{
  "n_layer": 19,
  "d_model": 160,
  "n_experts": 64,
  "experts_per_token": 8,
  "d_expert": 32,
  "d_shared_expert": 0,
  "activation": "swiglu",
  "moe_layers": [2, 3, 4, 5, 6, 7, 8, 9, 10, 11, 12, 13, 14, 15, 16, 17, 18],
  "router_score": "softmax",
  "normalize_top_k": false,
  "routed_scale": 1.0,
  "balance_loss": 0.00265,
  "balance_bias": false,
  "router_z_loss": 0.0001,
  "init_std_router": 0.0183,
  "lr_router": 0.00103,
  "n_head": 2,
  "n_kv_head": 1,
  "head_dim": 64,
  "vocab_size": 8182,
  "norm": "rmsnorm",
  "norm_place": "pre",
  "norm_eps": 1e-06,
  "positions": "rope",
  "rope_base": 10000.0,
  "rope_fraction": 1.0,
  "qk_norm": true,
  "attn_scale": 0.125,
  "tie_embeddings": false,
  "parallel_block": false,
  "extras": ["capped logits"],
  "init": "normal",
  "init_std_qkv": 0.0743,
  "init_std_o": 0.0135,
  "init_std_up": 0.0743,
  "init_std_down": 0.00602,
  "optimizer": "adamw",
  "lr": 0.00341,
  "beta1": 0.95,
  "beta2": 0.99,
  "weight_decay": 0.13,
  "lr_head": 0.00923,
  "grad_clip": 1.0,
  "warmup_steps": 556,
  "schedule": "wsd",
  "decay_fraction": 0.277,
  "decay_shape": "linear",
  "final_lr_fraction": 0.02,
  "batch_tokens": 32768,
  "seq_len": 256,
  "doc_mask": true,
  "train_tokens": 257000000,
  "steps": 7844,
  "dataset": "wikipedia_en"
}
Below are experts of layer 11 (counted from 0) of a mixture-of-experts language model. Rows are named router (the router's row for the expert), gate (a neuron's input weights, with its number), up (a neuron's input weights, with its number), down (a neuron's output weights, with its number) and show model dimensions 0-79. Each number is 200 + 20 x the weight over its row's rms, rounded and kept within 0 to 999.
After each expert's rows: "gets" lists some tokens that make up at least twice as much of what it gets as of all text; "raises" lists some tokens whose logits its average output raises strongly, later layers aside. This comes from a sample of Wikipedia text that the model never trained on. Tokens count by the router's weight.

# expert 54
router,250,207,223,212,189,209,218,183,176,211,200,213,223,237,208,171,185,201,195,170,216,215,171,169,234,180,216,162,183,190,230,208,205,206,239,209,189,208,216,205,198,186,173,179,199,236,163,202,213,173,185,240,209,220,199,168,212,206,198,195,196,155,184,193,211,184,137,202,168,176,226,210,219,164,192,204,180,180,180,204
gate0,203,215,202,219,206,168,192,164,208,203,214,205,176,242,200,188,178,215,201,186,199,199,198,202,179,233,232,192,183,174,187,265,211,176,199,218,205,205,214,190,191,182,183,203,211,186,212,227,195,193,136,207,162,192,191,222,205,255,199,174,177,187,250,208,196,175,220,193,180,152,165,193,220,193,176,202,182,192,188,156
up0,205,181,232,188,195,206,196,171,175,222,195,224,206,206,197,201,214,202,221,207,205,217,190,216,181,200,195,196,238,202,202,180,194,221,226,188,162,188,166,215,218,213,208,198,229,210,203,182,187,165,272,206,251,225,221,182,195,191,193,203,206,200,197,189,203,173,190,188,199,212,211,214,175,190,217,170,210,207,221,193
down0,188,208,179,208,210,207,225,233,180,200,224,183,168,205,189,211,200,207,182,206,188,207,216,203,209,180,200,233,234,233,167,213,199,196,205,209,219,218,216,219,194,192,188,178,226,216,181,217,189,217,220,204,188,189,220,207,223,199,190,201,198,169,171,227,185,203,187,175,179,200,184,188,223,179,177,186,163,196,223,185
gets: "\n", " =", " (", "\"", "|", "19"
raises: ",", "-", ".", " and", "–"

# expert 49
router,206,220,224,204,191,215,204,186,171,197,216,211,190,210,183,167,205,216,202,196,192,205,200,149,229,218,226,225,211,191,192,196,231,204,248,215,210,212,223,206,182,197,206,158,229,215,186,204,221,175,186,188,223,197,197,193,193,202,174,188,178,143,198,171,169,188,216,185,192,193,235,192,210,197,169,202,189,184,163,166
gate0,189,202,203,246,201,199,204,224,175,198,176,234,221,200,206,157,196,208,226,190,190,179,202,201,240,178,216,188,201,198,179,215,204,229,231,246,218,171,205,235,215,197,165,186,196,182,185,201,239,185,192,212,218,189,207,220,186,188,188,180,180,188,189,208,214,209,202,206,170,147,209,213,207,220,179,213,212,225,188,174
up0,181,225,195,203,203,176,193,230,158,206,152,225,224,186,202,171,196,203,203,190,200,167,219,196,227,194,212,197,227,237,160,217,220,171,200,226,205,198,225,222,210,199,133,209,180,196,175,211,221,217,186,193,204,196,190,229,225,197,214,223,169,218,187,202,195,198,193,241,189,175,193,224,212,205,200,183,211,207,184,187
down0,200,211,199,193,182,182,205,170,224,163,174,189,234,213,213,201,191,174,177,192,193,176,207,191,214,200,211,187,198,168,201,179,215,226,193,183,205,175,197,184,226,217,212,213,245,196,198,221,191,197,199,210,256,194,213,206,203,186,215,212,176,191,214,220,185,211,200,183,183,235,235,250,200,198,209,211,185,181,231,179
gets: "–", "-", "/", "ac", "ro", "C"
raises: "l", "a", "and"

# expert 5
router,198,223,242,213,163,209,217,180,192,214,213,227,195,203,194,188,191,226,209,182,198,214,178,160,183,209,213,223,188,167,208,223,221,209,224,238,187,195,219,231,204,199,181,186,230,213,180,216,222,167,179,199,193,198,203,163,233,200,178,183,197,159,203,214,196,178,178,183,191,202,231,187,230,186,176,222,173,162,179,167
gate0,208,232,225,161,195,256,201,246,189,235,157,203,169,196,189,173,202,223,193,201,189,189,164,196,194,207,215,217,160,191,172,173,200,173,218,226,200,225,188,222,225,224,198,168,206,189,165,166,218,191,205,163,206,207,195,206,183,173,224,232,209,198,195,193,207,213,212,219,205,180,199,181,197,216,181,206,195,221,203,211
up0,206,164,210,218,179,155,197,183,202,159,226,189,246,195,202,195,243,188,192,193,218,205,220,203,206,184,190,180,203,219,211,222,211,230,183,190,216,176,253,210,204,152,178,213,197,218,211,252,192,181,166,238,192,188,198,199,193,240,221,176,197,204,204,223,205,189,197,183,187,227,205,227,211,186,210,182,187,202,193,175
down0,211,203,202,222,211,191,225,192,183,193,254,181,220,179,195,183,210,210,160,188,230,196,183,183,243,202,196,202,199,232,223,235,216,235,158,186,186,218,223,190,175,191,188,210,181,210,197,206,204,223,178,213,207,211,167,191,245,199,230,196,208,166,202,192,220,179,221,236,160,178,235,219,194,179,210,211,179,171,201,151
gets: " a", "-", " the", " his", " an", "'s"
raises: "ux", "ix", "ft", " ="

# expert 61
router,232,195,216,207,207,198,193,176,173,194,200,220,196,221,211,155,188,210,226,181,217,226,168,187,183,201,212,181,212,185,207,197,232,204,216,239,194,237,222,223,198,204,173,204,231,233,162,237,199,170,201,221,219,220,260,190,231,246,185,176,192,173,204,200,182,207,185,178,162,212,209,218,216,194,179,205,169,190,186,172
gate0,178,213,198,185,202,198,219,179,195,198,241,202,198,243,179,187,225,164,210,204,205,246,197,216,170,211,210,217,173,216,193,202,205,150,195,210,223,221,219,186,205,218,181,198,215,226,164,213,187,202,192,167,228,212,186,198,222,184,213,182,213,203,197,191,232,179,190,176,180,172,193,211,207,198,197,215,186,200,194,200
up0,160,188,182,187,199,195,184,214,178,182,243,184,193,202,179,198,225,202,191,176,203,162,177,193,187,220,224,197,197,228,190,201,158,212,189,215,169,196,222,203,210,196,212,210,174,238,191,183,212,228,218,175,200,230,190,198,215,211,194,199,187,206,218,198,205,184,214,182,211,185,189,160,229,180,190,215,179,192,190,216
down0,184,220,187,206,213,177,183,204,232,185,176,208,184,178,169,194,191,196,194,207,186,184,230,194,198,186,213,193,137,192,196,185,165,231,218,205,218,258,204,196,190,226,222,220,186,215,200,179,185,192,176,235,202,186,159,194,196,198,201,178,196,202,198,189,186,231,172,186,205,192,215,168,190,204,218,164,212,173,192,208
gets: " |", ".", " is", "\n", "==", "-"
raises: " (", " with", " in", " –"

# expert 42
router,216,213,204,204,191,203,214,195,194,206,218,203,210,244,191,191,191,220,210,154,210,217,175,180,207,200,242,210,213,161,227,211,199,236,206,196,183,233,235,202,201,194,180,199,218,220,169,202,198,187,182,206,199,213,201,176,207,196,205,187,181,154,189,192,181,190,167,220,183,196,226,203,226,158,169,205,185,166,177,201
gate0,193,195,200,227,198,181,179,205,224,243,211,225,184,200,158,199,233,217,202,179,212,206,203,194,240,203,236,221,207,191,219,201,214,222,193,193,197,219,206,225,210,199,188,179,202,205,197,221,200,190,191,194,209,242,169,189,193,202,180,168,210,187,170,178,212,230,213,187,209,206,192,184,244,147,193,179,165,190,205,237
up0,229,209,203,234,223,183,202,203,190,234,222,212,194,153,208,205,199,159,221,205,193,196,178,192,218,167,180,219,198,221,218,213,184,204,215,202,174,230,219,201,221,178,184,164,183,180,168,220,241,192,202,165,217,230,194,173,196,185,183,167,216,220,210,228,200,201,195,197,239,165,234,177,237,205,220,198,196,220,219,187
down0,207,172,192,170,172,202,195,219,174,195,242,191,184,172,197,238,173,195,220,197,197,190,184,189,196,192,215,195,207,230,189,200,199,216,162,185,160,176,172,180,201,206,213,186,172,215,177,173,202,215,178,153,196,198,214,207,187,191,201,206,208,230,203,231,198,204,229,204,227,211,207,173,205,240,251,186,197,223,199,221
gets: " |", " in", ":", " of", " a", " on"
raises: "–", "-", " ("

# expert 50
router,228,205,227,205,185,214,217,184,181,202,215,210,221,210,209,181,192,214,203,178,210,211,178,192,214,196,233,187,208,171,224,218,210,209,229,218,221,201,226,197,207,193,185,187,206,219,170,207,198,169,182,229,214,223,211,134,193,201,194,174,201,169,188,198,192,196,152,206,171,210,229,181,210,163,172,200,179,178,163,202
gate0,196,220,185,212,223,219,207,196,197,236,211,181,197,216,210,206,187,194,191,190,186,221,169,194,215,160,194,209,160,203,200,201,218,211,227,191,199,225,179,193,204,205,199,194,160,216,204,200,208,213,215,195,229,231,178,192,204,207,200,168,206,201,214,234,235,211,172,181,179,177,218,184,186,175,177,208,194,196,197,220
up0,182,223,193,189,220,195,210,210,203,232,220,198,181,217,244,216,174,170,194,203,210,198,174,187,236,191,170,205,191,206,224,201,213,230,222,190,189,222,207,183,182,192,196,210,162,211,189,182,185,201,224,194,213,256,200,198,188,176,177,172,226,206,237,251,235,226,201,198,201,215,198,198,169,196,211,205,198,193,206,215
down0,197,192,162,211,209,210,188,222,204,212,200,213,191,217,217,230,189,188,228,216,170,208,188,188,213,205,194,214,205,187,198,176,230,237,204,206,187,213,197,200,205,223,218,188,191,196,227,184,207,188,234,168,196,200,175,190,224,184,205,207,199,204,218,206,216,160,204,233,200,145,148,183,216,210,195,190,198,193,208,231
gets: " |", ",", " in", "|", " October", " November"
raises: "–", ".", "-", ",", " ("

# expert 58
router,221,204,220,199,218,219,232,182,186,216,229,227,226,241,192,171,185,197,228,174,172,218,189,177,224,189,208,183,215,178,198,196,193,215,226,203,208,222,216,216,190,227,209,193,231,214,159,203,233,166,199,226,212,220,223,181,190,205,184,185,205,163,203,207,190,185,181,176,185,187,202,209,200,173,220,217,175,191,179,181
gate0,211,236,210,166,216,222,214,220,222,217,251,210,217,227,216,179,234,216,188,191,201,199,202,160,194,206,225,238,202,199,229,191,251,216,206,191,187,195,190,207,186,217,206,184,236,202,158,207,231,172,236,214,221,188,190,203,205,200,204,204,188,217,185,243,165,208,216,195,180,192,219,185,224,198,225,207,246,223,216,218
up0,205,201,190,203,192,206,193,202,191,223,168,228,199,246,215,204,234,204,182,198,207,201,237,208,177,177,192,173,224,223,214,153,191,174,206,187,212,208,192,158,211,184,216,194,234,213,203,194,168,193,224,228,202,186,195,215,208,182,212,192,191,185,196,214,186,210,198,210,243,209,214,212,172,149,217,202,229,181,231,178
down0,177,208,210,198,235,166,172,210,197,158,190,204,242,226,175,230,201,247,200,212,226,239,189,218,175,181,190,212,171,203,179,198,205,194,206,200,183,206,214,207,198,209,187,199,181,177,211,186,159,211,239,219,205,200,219,201,191,221,202,201,214,208,166,204,192,166,190,218,218,188,201,221,222,180,241,208,178,197,196,210
gets: ".", "\n", " |", ").", ";", "\"."
raises: "\n", " (", "/", "000"

# expert 6
router,206,227,217,192,197,196,201,178,191,192,216,218,211,208,207,139,186,205,203,168,206,207,212,153,209,216,215,161,228,178,235,232,250,213,203,223,208,206,199,211,195,204,205,139,214,231,190,207,207,183,164,202,174,231,219,181,210,218,167,197,178,176,212,189,185,195,207,181,177,189,202,206,214,162,174,215,182,184,179,187
gate0,190,210,190,203,182,205,220,175,209,226,215,189,183,207,218,179,216,179,226,203,197,199,222,220,217,211,226,212,171,220,191,231,217,174,231,181,197,186,172,221,187,185,213,199,175,193,170,216,176,216,161,177,197,189,200,201,199,173,180,203,195,200,173,206,204,208,206,164,183,208,207,243,191,184,237,215,166,188,236,168
up0,231,147,185,200,193,164,235,204,190,207,194,175,233,209,216,218,224,196,217,197,213,215,188,204,200,197,212,213,204,224,238,220,204,190,162,245,212,212,195,187,201,207,178,167,228,175,179,227,180,209,173,177,203,213,199,202,221,174,198,225,202,213,206,214,180,200,192,206,222,220,197,190,243,202,228,178,196,185,188,206
down0,207,213,189,225,205,186,169,194,148,243,223,188,221,195,211,213,208,197,202,166,208,187,190,240,219,219,200,212,199,242,201,184,162,250,195,189,217,179,215,192,181,189,186,188,205,195,182,216,219,218,212,224,177,184,163,200,192,211,182,242,259,225,215,208,191,209,231,188,198,212,218,228,210,216,209,184,201,161,179,208
gets: "\n", " (", "|", "==", "===", " W"
raises: "ant", "ante", "ing"